Weights of a small mixture-of-experts language model, trained from scratch on English Wikipedia.
Experts: 32 SwiGLU neurons an expert, a shared expert of 64 neurons.
Below are experts of layer 6 (counted from 0) of a mixture-of-experts language model. Rows are named router (the router's row for the expert), gate (a neuron's input weights, with its number), up (a neuron's input weights, with its number), down (a neuron's output weights, with its number) and show model dimensions 0-191. Each number is 50 + 15 x the weight over its row's rms, rounded and kept within 0 to 99.
Before each expert's rows: a language model's description of what the expert responds to; "raises" lists some tokens whose logits its average output raises strongly, later layers aside. This comes from a sample of Wikipedia text that the model never trained on.

# expert 45
What it handles: Pipes in sports table headers after abbreviations like L, USL, JL, plus organization words such as Foundation, Inc, City, State.
raises: "h", " may", " was"
router:43 67 71 57 55 34 22 54 37 72 47 53 49 71 54 64 56 55 35 53 62 54 38 25 48 36 63 50 29 55 72 60 33 49 59 44 54 63 33 59 67 56 23 33 44 45 54 48 56 40 60 99 17 52 46 37 55 45 32 47 49 41 46 54 41 93 47 48 48 40 44 53 56 47 20 80 48 33 37 38 52 46 36 41 52 18 56 61 40 47 70 44 48 46 40 65 40 58 73 64 54 25 44 63 46 38 23 21 43 41 31 55 30 91 62 53 56 43 44 63 51 61 73 57 80 68 42 80 24 23 60 52 50 56 76 47 56 66 35 38 32 34 49 58 47 56 70 60 58 44 59 51 40 57 56 61 30 47 54 56 61 59 64 67 32 80 46 46 41 56 43 57 73 64 00 52 47 44 35 63 55 49 35 65 80 54 83 62 54 55 50 60
gate1:58 27 62 66 51 28 61 73 45 56 52 44 38 63 50 71 58 66 78 39 62 75 46 53 54 33 65 35 28 61 60 29 44 24 47 37 62 55 64 41 40 86 46 73 59 45 43 63 46 67 34 47 51 44 48 46 25 25 44 30 82 69 34 49 61 44 53 23 55 60 70 47 56 49 61 16 49 47 48 66 53 21 34 26 68 60 58 98 48 66 58 35 31 36 44 53 34 44 35 63 51 37 59 74 62 47 27 17 68 63 51 35 34 57 48 55 40 59 39 47 48 30 37 82 71 41 74 34 72 44 42 35 60 39 64 25 50 57 50 55 53 46 46 37 60 59 68 64 37 60 38 28 58 64 51 32 32 60 23 71 85 65 68 42 60 36 44 32 49 36 48 52 52 54 54 60 65 24 56 35 32 60 44 78 51 42 70 43 52 67 44 70
up1:52 54 35 72 54 71 52 83 83 52 22 73 60 64 33 51 65 60 56 63 50 76 53 51 69 47 68 83 48 51 41 60 60 60 78 28 48 50 71 55 51 51 62 52 51 43 38 43 41 72 64 33 59 33 62 48 63 69 72 47 64 66 32 54 76 45 15 58 52 82 72 37 46 41 60 75 37 44 57 59 28 65 55 42 65 28 45 48 50 51 68 37 42 54 67 56 56 41 53 42 57 30 58 36 32 54 60 26 56 53 59 44 46 56 64 24 46 78 56 44 42 29 77 53 31 67 67 32 67 41 37 12 60 69 55 48 34 46 43 46 17 37 45 49 40 68 38 78 45 43 17 22 46 62 45 49 44 70 54 20 69 60 24 61 58 53 47 74 45 43 48 65 67 46 53 35 31 46 65 58 38 56 31 58 59 53 39 65 49 35 20 83
down1:38 55 62 44 26 59 61 59 54 67 63 50 49 44 14 82 52 46 43 61 59 53 73 60 59 51 78 29 36 73 67 50 44 52 54 43 76 26 54 47 47 57 41 72 43 43 48 68 41 62 40 67 45 46 60 80 47 73 35 40 37 52 39 39 32 30 38 44 32 51 35 53 55 40 46 48 38 68 37 17 61 03 56 12 41 59 55 41 48 53 71 52 59 35 59 47 71 40 58 27 49 51 52 47 46 40 74 58 61 56 54 38 45 56 99 40 44 62 47 55 90 55 61 56 47 29 11 48 64 58 36 35 55 61 52 47 72 31 20 43 69 51 52 51 56 40 71 64 28 76 35 51 47 55 53 57 29 40 33 42 44 41 70 48 32 47 54 77 55 43 81 33 27 37 47 55 56 43 57 57 64 63 80 62 46 55 36 53 36 43 41 88

# expert 33
What it handles: Word pieces inside place and personal names, like Kab-ul, Tem-pe, El, Los, often in pipe tables and chart listings.
raises: "que", "h", "uela", "ç", "cha", "ches"
router:75 79 38 41 52 59 49 36 78 64 58 33 72 39 74 46 44 65 51 63 40 43 61 40 36 66 47 42 60 57 64 61 48 47 46 11 55 53 31 63 47 45 67 23 41 49 49 50 37 55 63 59 44 39 48 66 44 45 62 45 43 00 68 53 59 49 60 64 38 33 48 60 67 46 09 71 49 40 63 55 66 49 24 63 58 33 81 53 36 47 56 57 85 46 66 70 38 39 57 77 62 31 70 34 65 58 75 53 27 40 43 56 36 59 59 58 60 49 48 43 40 49 44 47 64 42 19 50 25 67 41 60 55 77 49 61 65 29 47 51 56 47 65 53 55 45 66 38 53 36 44 58 33 46 35 94 52 59 44 29 48 61 46 66 42 44 79 94 51 26 37 54 61 62 38 38 47 50 35 58 71 34 46 47 57 42 32 64 48 72 32 13
gate0:66 64 36 42 28 23 62 24 53 58 50 72 38 58 53 53 33 55 60 30 43 43 53 52 51 61 18 47 43 31 59 27 62 54 62 58 46 69 54 21 41 59 69 45 51 59 52 68 50 36 59 36 48 40 53 39 54 34 25 66 41 85 77 36 44 64 76 74 41 71 47 56 38 73 51 43 54 61 51 63 52 65 29 52 53 70 76 67 68 68 12 25 57 48 66 41 49 55 51 28 46 38 39 85 37 20 55 34 87 35 55 54 67 56 83 30 46 46 53 45 33 72 38 55 53 57 44 50 63 54 46 39 44 69 55 36 24 51 65 31 42 50 58 53 51 49 55 62 46 34 42 76 44 47 54 18 56 72 56 48 67 55 39 29 46 33 75 37 85 41 70 50 76 46 51 55 57 17 37 37 68 57 51 39 52 42 57 35 77 62 29 19
up0:72 47 46 49 51 46 50 26 72 39 42 22 43 35 43 51 56 64 66 38 49 46 68 43 52 43 71 41 62 24 50 60 55 18 67 46 78 38 67 74 19 76 79 39 73 27 41 63 37 39 41 60 36 60 50 70 66 53 33 54 56 41 55 45 50 66 67 57 33 81 40 85 38 58 47 79 46 74 39 59 61 65 15 60 59 52 71 83 50 58 24 54 67 67 56 35 26 48 53 49 41 36 44 51 52 45 57 41 49 50 60 69 62 51 31 43 45 48 59 42 27 80 15 54 72 42 59 49 39 49 41 37 38 64 38 43 28 50 42 62 58 37 39 42 35 40 48 60 37 56 48 67 37 64 74 41 55 49 72 63 53 28 36 27 65 57 70 54 46 64 78 46 46 77 49 54 49 22 80 37 58 45 47 75 82 68 53 69 38 63 33 43
down0:32 26 59 43 30 16 55 54 59 32 44 37 47 51 49 59 48 51 33 39 34 31 20 29 21 35 43 35 53 37 60 50 40 33 30 61 08 51 64 37 53 67 43 39 63 46 51 45 63 47 43 43 48 51 56 83 70 51 54 74 46 58 50 55 31 45 39 68 32 45 57 59 58 50 46 61 71 20 23 37 49 47 54 68 37 51 38 64 68 39 69 48 28 55 40 49 26 58 45 64 75 48 30 30 65 40 73 51 63 25 49 65 61 53 40 23 67 42 51 49 33 78 42 56 63 84 52 27 50 26 51 44 42 69 51 60 37 64 41 60 44 33 31 42 62 63 52 68 32 68 28 31 47 40 58 62 58 19 74 61 32 39 85 25 62 39 68 47 27 54 63 28 52 54 69 43 50 84 58 59 70 59 48 20 47 64 55 45 31 69 35 50

# expert 3
What it handles: Periods after ranking numbers in tennis seed lists and draws, such as 2. ARG, 4. ITA, before country codes.
raises: "ary", "ical", "ist"
router:60 90 71 55 62 50 38 49 52 53 18 46 22 41 58 50 44 46 47 54 62 61 62 54 32 74 65 57 53 68 50 66 40 51 36 60 41 58 44 60 44 32 40 37 47 10 88 66 55 34 38 50 48 58 54 54 66 27 61 38 48 31 80 47 58 83 40 12 29 43 66 44 61 58 39 56 41 48 56 68 68 45 49 42 47 67 55 59 40 65 52 42 60 50 42 60 34 45 62 73 34 52 35 39 67 63 81 61 60 57 45 63 41 34 46 53 61 44 45 57 47 63 72 39 52 38 44 57 52 42 56 30 50 52 66 45 74 44 39 23 25 56 81 32 39 34 55 58 61 20 37 69 48 69 68 89 35 51 69 49 44 69 73 52 37 50 43 56 51 39 26 55 36 45 29 35 50 50 26 83 58 30 23 17 60 51 73 60 86 57 50 33
gate1:59 16 56 83 34 49 71 56 39 74 46 45 51 61 43 59 43 88 39 26 58 70 49 82 54 48 28 44 50 33 66 14 34 31 56 27 75 39 38 54 65 92 53 81 63 52 51 63 32 66 53 20 43 53 39 49 37 45 40 34 63 81 40 44 55 56 51 39 75 36 59 62 74 34 56 39 63 51 55 33 56 56 56 27 66 65 76 59 55 62 35 70 54 52 43 64 42 34 32 31 39 53 49 45 34 42 54 25 77 47 44 52 55 75 37 65 44 61 47 35 35 32 26 80 72 43 46 47 74 30 55 60 49 70 69 42 61 76 35 44 49 40 45 28 64 27 74 45 42 43 45 49 36 43 42 36 51 54 25 65 73 58 61 35 67 38 58 56 56 58 69 55 50 44 60 42 56 28 34 42 44 60 48 59 64 43 75 28 45 71 57 57
up1:50 66 72 73 43 70 44 60 66 56 18 83 55 35 59 48 46 70 54 60 56 61 47 42 48 56 58 43 50 33 52 43 56 39 71 33 53 32 62 62 61 44 58 48 47 42 35 49 24 81 60 50 67 41 78 51 39 49 44 41 71 56 38 69 65 36 38 49 53 62 66 38 31 58 64 17 46 59 53 70 64 47 79 45 45 54 53 65 32 60 42 33 62 62 80 64 33 70 69 41 61 65 57 26 37 63 63 30 72 22 56 36 65 49 54 36 56 59 20 52 27 46 53 38 15 80 40 39 47 44 51 31 50 41 21 35 63 62 23 63 29 61 50 75 33 48 27 54 32 38 22 57 67 69 42 24 47 68 67 34 54 67 39 67 42 47 33 64 36 36 45 77 49 49 74 47 07 27 52 59 43 54 44 42 38 70 27 53 39 37 44 52
down1:65 66 72 53 41 54 62 56 39 51 45 40 51 62 14 70 62 26 36 50 76 59 37 49 54 73 37 33 46 40 64 47 47 83 57 74 85 31 48 42 53 58 47 59 40 36 45 60 72 61 50 89 45 47 69 78 43 65 49 42 69 78 35 58 39 59 46 34 33 45 23 57 58 34 37 69 25 34 52 44 43 11 61 39 55 55 64 72 35 65 63 55 60 46 38 93 54 66 50 20 31 51 57 66 51 64 52 32 61 50 56 46 43 56 82 43 40 36 32 59 94 61 37 36 40 21 53 49 44 58 44 48 50 50 53 58 57 33 34 24 71 53 41 46 46 41 59 44 47 56 37 65 41 54 44 58 58 45 48 48 31 31 76 60 30 64 47 72 63 55 85 42 41 70 24 57 69 40 52 50 61 39 81 46 64 43 44 36 27 49 39 56

# expert 7
What it handles: Second pieces of words and names beginning with M/m or de- (Mansfield, Murex, morphologies), plus decade "s" and sports-table hyphens.
raises: "r", "ra", "ti", "rm", "st", "va"
router:61 77 80 33 68 49 35 29 46 54 42 43 73 72 58 35 17 49 50 86 58 60 46 39 25 73 54 90 54 54 83 61 63 52 38 34 70 59 51 75 41 50 60 54 38 53 68 43 48 70 75 80 52 42 49 52 40 42 64 65 41 59 31 52 59 60 35 48 22 23 48 44 56 51 47 55 51 27 50 70 75 34 44 48 63 43 40 49 18 38 62 37 42 50 44 68 46 40 67 63 40 49 41 45 32 67 26 85 43 77 43 67 56 48 50 75 31 42 33 54 56 90 35 58 63 60 52 37 34 51 41 35 45 82 66 45 35 59 60 51 27 47 69 36 17 59 81 38 58 56 55 63 40 57 47 36 46 27 59 48 64 35 39 40 34 66 59 61 56 62 37 46 36 25 46 34 44 51 51 58 33 53 42 35 70 53 73 66 60 49 64 26
gate0:43 60 34 43 48 37 33 47 50 69 43 56 60 56 62 43 28 59 54 36 40 44 23 50 34 62 28 47 38 44 53 40 58 42 49 49 62 51 39 47 46 53 84 40 39 54 52 67 79 42 83 40 43 33 54 34 63 50 53 44 25 89 68 18 65 53 66 47 55 77 38 37 54 64 54 66 66 42 80 41 47 37 32 33 64 61 46 54 63 59 45 24 29 60 64 57 59 80 42 18 49 45 40 71 40 55 37 48 61 48 66 45 42 29 79 28 36 31 48 48 43 35 54 33 45 43 69 48 57 70 40 52 32 67 59 62 25 75 60 36 49 30 65 55 64 54 68 52 38 13 61 60 28 77 64 62 60 40 70 60 57 58 60 42 37 35 77 32 57 52 63 62 58 52 57 32 53 28 34 35 69 75 55 24 35 49 70 17 44 23 24 21
up0:71 47 53 37 55 52 38 45 64 35 46 47 51 40 47 32 82 61 47 35 28 47 64 50 33 68 49 56 70 27 48 66 44 26 70 29 57 41 26 79 35 60 68 58 70 43 55 61 40 75 42 52 53 70 52 50 39 72 64 43 70 58 65 40 77 89 71 34 38 73 46 42 22 45 36 91 61 60 64 50 58 46 69 41 65 67 62 53 43 62 54 28 40 61 62 53 25 51 57 43 32 42 20 23 63 58 41 62 41 50 56 69 44 30 37 68 21 28 54 31 36 65 57 57 47 54 70 29 26 69 43 50 43 78 38 43 44 46 29 54 36 17 50 37 69 53 61 62 51 61 54 60 42 60 62 61 63 50 69 51 51 36 44 56 43 43 58 48 47 27 55 48 00 77 34 46 45 29 76 40 59 52 63 88 47 65 54 55 46 64 42 48
down0:56 39 58 39 31 34 59 45 78 41 36 40 35 69 33 59 73 63 51 63 51 34 18 48 47 28 68 46 43 59 57 56 46 35 34 84 29 44 78 45 39 56 48 59 56 46 30 66 53 61 29 57 41 51 69 66 50 76 49 53 53 48 55 56 35 43 31 49 47 52 32 60 42 64 33 44 38 50 42 47 62 57 45 73 41 50 61 73 60 64 57 43 62 18 87 47 42 63 61 36 48 49 73 54 55 63 48 59 58 78 61 65 40 43 73 30 97 23 19 55 60 63 39 67 79 72 35 61 25 46 44 53 44 63 51 65 51 71 79 82 36 60 65 56 55 70 18 63 45 39 37 60 53 41 39 70 76 31 54 58 57 40 64 29 47 42 83 24 24 53 45 66 51 44 41 51 40 71 62 38 77 53 55 25 41 59 69 63 32 61 52 55

# expert 16
What it handles: Pieces inside words and names, like arm in Jarmon or right-arm, ub in Shrubland, Just in Justin, and colons in race times.
raises: "ru", "y", "ry", "man"
router:53 43 54 46 46 39 65 46 93 62 58 46 38 21 77 55 29 15 54 62 57 62 59 50 44 57 57 53 75 67 73 54 77 50 61 41 28 27 31 69 57 52 44 29 45 42 47 21 34 23 78 71 56 67 55 46 50 63 56 35 48 46 70 37 69 88 52 42 39 26 58 79 44 53 37 38 52 73 35 62 63 48 33 42 38 48 57 45 44 31 59 52 49 37 82 60 49 33 45 40 39 64 41 45 58 34 49 62 29 62 46 40 54 32 57 46 56 67 32 60 70 59 50 55 50 54 57 51 37 49 39 63 58 49 75 64 66 48 82 85 55 65 61 45 32 48 55 31 74 27 48 54 67 20 41 39 30 50 66 23 53 65 78 31 51 40 36 48 36 44 15 56 58 52 44 37 32 33 13 73 38 57 60 61 28 52 60 50 60 34 59 38
gate1:55 11 56 54 55 32 72 49 45 48 50 50 26 69 62 45 46 55 46 53 72 57 58 83 61 20 49 41 46 47 74 00 31 37 43 36 64 51 42 54 47 71 37 74 62 36 17 37 56 49 46 60 06 43 27 47 13 19 41 42 63 62 29 51 58 50 42 49 56 50 74 46 46 30 52 62 60 50 36 53 52 29 64 32 43 54 43 70 34 47 55 40 76 59 66 37 44 39 41 58 30 36 51 55 55 67 38 20 44 68 51 51 37 55 48 50 50 64 34 48 32 42 40 86 52 33 44 37 68 54 65 37 44 40 74 72 32 51 53 61 43 45 74 62 70 85 82 55 52 41 58 43 60 58 51 19 36 75 32 67 70 60 60 42 73 33 69 31 62 32 60 48 67 39 55 56 61 38 40 51 40 52 68 53 52 39 58 55 38 53 34 40
up1:22 71 54 75 30 83 66 72 82 68 00 65 54 32 68 44 44 83 33 54 41 65 48 41 35 79 63 46 35 44 45 34 59 73 66 40 62 51 42 65 61 47 54 56 55 45 42 48 52 62 73 56 70 60 49 49 72 55 43 38 49 66 70 52 52 26 34 60 38 68 64 50 43 56 48 32 56 61 41 65 58 35 61 58 51 35 38 81 79 25 44 49 50 49 74 66 35 58 61 62 42 33 49 41 24 46 51 55 54 31 53 51 63 72 43 43 37 56 29 46 47 55 57 62 51 70 54 78 67 21 51 25 61 65 47 44 69 59 35 55 27 44 46 30 45 49 44 61 43 58 23 44 36 71 49 42 45 42 83 50 85 69 59 60 42 63 64 39 50 62 24 58 52 62 52 19 61 31 36 59 50 55 42 63 60 43 21 72 44 30 57 72
down1:53 54 58 46 43 73 47 99 58 71 48 46 40 52 32 75 40 48 32 66 50 51 71 42 48 69 52 37 53 54 68 45 61 33 49 46 60 52 53 49 75 74 43 49 63 30 44 82 72 53 38 58 67 44 50 77 62 76 42 79 50 41 38 51 33 67 53 49 48 34 50 54 46 43 32 60 51 69 81 63 70 27 55 18 66 51 42 53 26 20 73 39 45 49 49 49 20 49 45 29 52 33 64 72 57 74 53 37 91 48 80 21 45 42 50 53 49 34 43 65 92 54 45 65 58 42 67 26 43 61 63 33 55 27 66 41 50 47 44 42 47 46 45 34 43 51 53 43 54 42 64 54 46 79 49 44 45 55 47 18 38 50 52 63 35 35 42 62 64 26 69 44 14 45 39 52 44 54 57 57 63 61 68 47 46 57 25 26 19 65 66 64

# expert 21
What it handles: Line breaks, pipes and short word-initial pieces such as ar, syn, gl, cat in album credits, track lists and sports tables.
raises: "\n", "can", "ched"
router:53 88 64 33 61 54 27 47 46 57 53 43 43 35 43 44 51 19 47 47 54 66 35 58 33 53 38 52 62 58 74 50 99 52 29 16 48 49 57 57 73 34 21 46 50 34 50 42 66 31 77 67 51 61 57 61 36 66 51 58 58 43 52 27 56 64 57 48 33 20 53 66 36 54 50 56 34 31 26 46 34 55 43 64 68 39 62 22 37 43 63 58 62 65 58 58 27 57 60 65 66 29 49 28 62 35 65 43 43 73 45 39 63 62 64 51 51 41 38 45 60 61 49 71 45 33 46 42 38 33 48 29 40 68 27 62 65 42 28 25 27 45 72 52 28 42 72 24 70 56 55 70 64 69 56 68 27 55 42 39 60 51 54 46 44 46 35 77 39 09 39 48 38 60 42 16 42 37 33 58 82 52 37 40 47 42 41 65 48 27 36 36
gate1:57 08 55 82 53 62 52 36 38 77 48 66 38 81 53 80 64 53 37 45 71 58 57 77 61 35 48 49 38 39 64 35 46 47 49 38 60 53 43 42 50 72 39 65 50 38 33 46 55 53 32 36 29 44 21 47 22 38 35 43 69 81 25 51 77 42 56 19 72 55 62 63 72 42 45 46 61 44 24 49 44 29 45 49 43 57 43 99 67 53 48 62 46 57 61 68 40 50 54 42 30 42 34 63 55 51 55 35 57 62 55 51 27 45 36 38 53 52 40 32 54 27 25 85 60 43 59 43 69 45 83 21 45 55 63 58 41 76 40 59 55 35 55 32 67 63 56 59 66 60 37 56 46 74 62 41 36 52 35 60 83 73 59 43 48 33 65 45 50 39 65 45 52 30 67 40 67 14 57 33 60 64 45 65 39 38 60 49 34 40 64 55
up1:16 74 68 55 42 54 54 58 59 55 19 69 36 36 53 51 38 51 55 82 50 75 52 53 34 80 75 78 44 59 58 45 74 72 74 32 49 39 46 83 39 18 70 52 44 35 37 36 52 60 60 27 62 31 64 56 55 37 52 54 55 38 25 81 61 40 42 38 51 74 51 55 63 52 44 50 62 46 57 62 22 62 63 57 45 37 52 65 19 37 39 60 58 58 72 43 43 52 68 40 62 37 54 33 43 81 69 38 29 36 73 72 67 55 43 34 67 86 29 51 22 37 68 57 32 71 51 78 45 41 62 28 37 65 59 50 46 55 31 62 46 34 45 28 66 47 44 53 55 38 38 46 45 81 30 27 43 50 75 33 71 72 37 65 83 66 59 54 56 59 53 47 46 58 52 59 52 49 42 67 38 44 44 57 65 63 58 68 44 38 49 53
down1:64 37 44 39 65 39 43 73 67 59 33 43 36 46 22 76 56 54 49 60 68 63 34 69 46 85 45 43 56 70 76 50 48 53 29 78 64 23 43 58 65 73 47 38 53 40 47 69 52 51 48 72 34 54 40 59 69 57 51 24 47 68 61 44 34 39 39 28 33 48 25 53 70 52 15 32 47 58 39 47 46 26 57 54 60 80 56 67 30 40 76 61 57 40 53 90 45 50 49 28 45 58 38 48 73 48 70 53 62 43 69 47 32 32 74 44 63 46 43 73 58 59 62 51 65 38 40 37 47 87 46 31 67 35 50 58 46 26 29 33 50 46 33 35 47 50 69 78 59 66 65 55 73 84 39 47 39 35 21 45 44 46 59 62 34 35 51 44 72 41 77 36 29 43 52 44 48 56 42 43 66 78 73 34 28 47 36 32 30 44 47 45

# expert 63
What it handles: Art starting Article or Art groups, Place of birth labels, and noun or verb pieces after the or of in geography text.
raises: "ally", "alo", "alt", "ack"
router:54 74 32 14 63 24 20 49 54 63 39 31 59 47 42 75 46 54 56 54 52 54 61 50 39 56 45 63 29 64 64 63 70 44 70 52 52 39 50 41 58 50 46 39 39 45 78 65 57 41 36 79 36 45 51 71 52 46 48 67 54 39 67 40 54 38 59 60 61 34 40 68 62 52 41 41 51 43 29 56 49 61 44 66 59 42 56 58 44 41 71 42 55 33 30 37 33 41 55 50 38 08 48 41 52 77 25 69 52 62 39 75 41 71 32 67 61 41 22 41 12 51 55 69 36 70 34 37 28 49 42 23 59 59 71 23 32 59 46 47 40 55 54 59 55 48 61 47 39 33 90 58 36 61 40 66 56 45 97 54 63 62 53 30 65 40 46 68 29 47 23 52 46 59 35 33 82 32 33 79 32 61 54 17 63 67 48 66 62 42 67 55
gate1:59 35 44 78 44 47 76 69 50 83 66 37 41 45 61 40 66 72 59 49 43 47 47 66 36 46 23 34 41 22 64 25 43 49 37 41 76 62 58 15 43 83 57 82 66 35 38 50 57 42 57 44 21 43 48 45 14 13 28 51 70 55 25 49 61 53 46 54 66 55 68 57 56 60 47 41 42 54 28 43 43 45 34 48 53 58 66 71 50 53 39 54 66 57 44 66 40 54 44 45 40 60 55 64 46 33 66 35 50 30 41 63 28 68 47 51 49 63 40 32 34 43 46 74 76 30 55 58 75 27 55 43 27 64 80 40 50 82 56 46 64 47 53 31 63 61 58 55 42 39 43 42 36 35 57 30 51 35 08 48 73 75 57 50 76 32 48 35 45 42 56 46 55 55 64 75 72 46 39 36 44 85 52 78 53 48 54 55 31 71 30 45
up1:31 81 59 70 50 52 60 67 68 53 28 48 66 27 63 42 57 71 47 68 56 67 73 51 34 58 46 64 49 21 30 69 64 53 57 24 61 51 59 56 55 41 40 51 58 37 29 49 17 66 55 35 61 37 68 55 64 43 53 52 46 72 30 65 86 56 71 93 46 75 85 43 51 50 57 45 46 69 54 52 31 56 75 62 55 45 75 58 48 40 65 65 54 47 67 63 43 72 80 53 49 42 65 39 29 59 63 20 84 37 57 60 75 57 56 43 43 65 36 40 62 50 62 40 30 77 34 57 41 50 49 32 46 58 41 48 64 80 72 49 43 51 66 42 48 66 40 49 50 57 33 20 50 50 35 34 37 42 63 31 82 76 41 77 62 57 60 34 45 50 37 54 73 48 53 68 62 48 37 56 50 63 36 74 55 48 36 50 51 56 11 60
down1:51 77 45 76 43 43 49 44 31 68 42 45 54 49 27 81 48 19 38 60 80 49 41 45 43 44 45 13 41 45 67 58 52 54 40 77 78 53 36 51 61 87 56 40 32 58 28 58 47 64 67 47 59 38 56 42 38 27 64 40 56 57 47 46 50 34 45 50 24 25 25 43 65 38 34 59 42 43 35 42 36 44 46 49 50 41 77 43 28 27 69 73 48 32 49 54 77 40 32 26 24 41 28 46 77 56 45 63 78 45 61 27 18 48 45 45 27 68 58 55 65 54 62 50 42 40 40 34 49 69 69 51 90 51 54 57 75 38 22 60 54 64 62 40 38 38 56 41 63 46 40 57 84 72 46 65 38 60 22 29 40 52 61 61 48 50 47 71 58 47 66 47 16 38 45 43 34 45 31 52 68 29 75 54 64 68 56 55 49 63 48 53

# expert 47
What it handles: Final pieces of foreign surnames and names, like Mas-uda, Napole-on, Uriart-e, -ova, -son, often in cast and staff lists.
raises: "ians", "arian", "ides"
router:43 80 67 51 84 55 49 36 36 66 44 35 74 46 90 56 15 54 32 59 49 49 55 47 55 43 51 31 64 49 57 56 55 49 26 61 50 39 44 49 49 63 39 28 56 46 65 70 84 32 79 61 13 46 42 47 58 50 49 69 38 66 61 44 54 70 27 57 46 19 57 39 47 52 61 58 37 69 76 58 43 59 51 76 52 42 29 49 41 47 40 29 45 56 21 31 45 40 32 35 60 07 28 42 62 59 55 57 37 48 26 84 57 53 71 68 60 45 59 27 70 57 56 47 80 32 40 55 55 37 40 19 72 52 63 68 51 62 35 40 52 43 56 64 41 26 64 37 56 41 58 52 66 47 40 47 35 35 71 53 46 72 57 60 41 87 79 52 42 38 61 48 44 69 39 59 28 57 59 58 55 25 34 45 44 57 68 57 61 36 31 36
gate0:60 59 41 49 22 20 68 39 30 49 55 31 28 79 44 63 41 83 55 18 37 67 29 56 30 65 26 64 31 38 50 21 57 34 57 69 56 30 34 31 36 73 71 53 50 73 59 74 62 43 69 52 55 29 54 41 27 43 32 57 45 74 36 38 67 33 59 49 57 65 50 36 64 70 26 58 66 55 45 59 60 49 35 22 52 47 51 56 71 86 26 58 49 44 58 51 43 66 59 39 35 47 46 66 45 47 75 48 69 55 58 35 62 32 70 55 40 12 53 54 36 35 38 38 74 59 47 50 69 57 52 56 20 68 66 57 28 63 83 33 36 58 70 65 61 49 65 65 35 36 46 73 58 38 64 36 66 48 46 44 66 52 44 40 30 37 52 43 59 64 54 41 62 26 72 57 60 27 41 59 61 63 47 33 39 29 66 36 44 47 41 31
up0:74 25 68 49 74 35 54 35 66 40 43 51 55 64 24 54 69 69 47 23 54 58 52 36 44 46 39 41 57 19 58 55 39 42 48 33 73 43 43 59 23 69 80 56 74 45 48 77 47 47 12 48 32 55 51 56 48 54 46 42 56 33 32 72 65 78 62 28 45 69 39 54 55 67 47 73 63 54 29 54 50 46 37 33 53 52 43 53 47 81 61 36 50 65 56 40 43 46 43 34 44 25 18 33 66 80 74 40 41 48 42 60 60 63 50 71 23 30 53 45 45 49 33 75 63 47 63 43 42 68 26 56 34 82 49 52 64 48 31 77 33 38 57 60 47 59 52 68 44 72 59 63 60 54 85 87 49 60 55 44 33 46 13 58 48 61 56 61 34 48 67 33 32 64 54 62 65 35 63 50 69 49 46 68 43 56 44 71 56 42 14 52
down0:57 00 49 32 18 55 41 51 45 45 69 42 65 51 73 67 58 62 23 33 40 47 32 54 45 31 50 45 48 49 47 33 51 64 49 38 44 46 47 51 41 54 58 46 52 75 49 70 34 52 32 75 46 61 50 56 48 63 70 56 53 50 70 46 35 54 69 56 38 49 65 28 58 42 46 85 36 38 64 45 35 38 42 44 61 69 29 52 74 61 54 40 48 34 61 25 60 61 44 46 33 50 33 44 17 35 46 48 62 52 38 48 39 75 45 18 73 10 47 60 44 53 45 64 64 61 58 42 57 43 47 41 28 57 41 37 48 76 43 55 40 46 15 63 62 65 41 37 37 62 29 35 50 52 30 52 51 49 85 82 42 25 64 23 44 67 76 58 49 60 81 49 57 62 41 69 42 72 66 59 80 68 62 31 18 47 54 67 26 67 41 36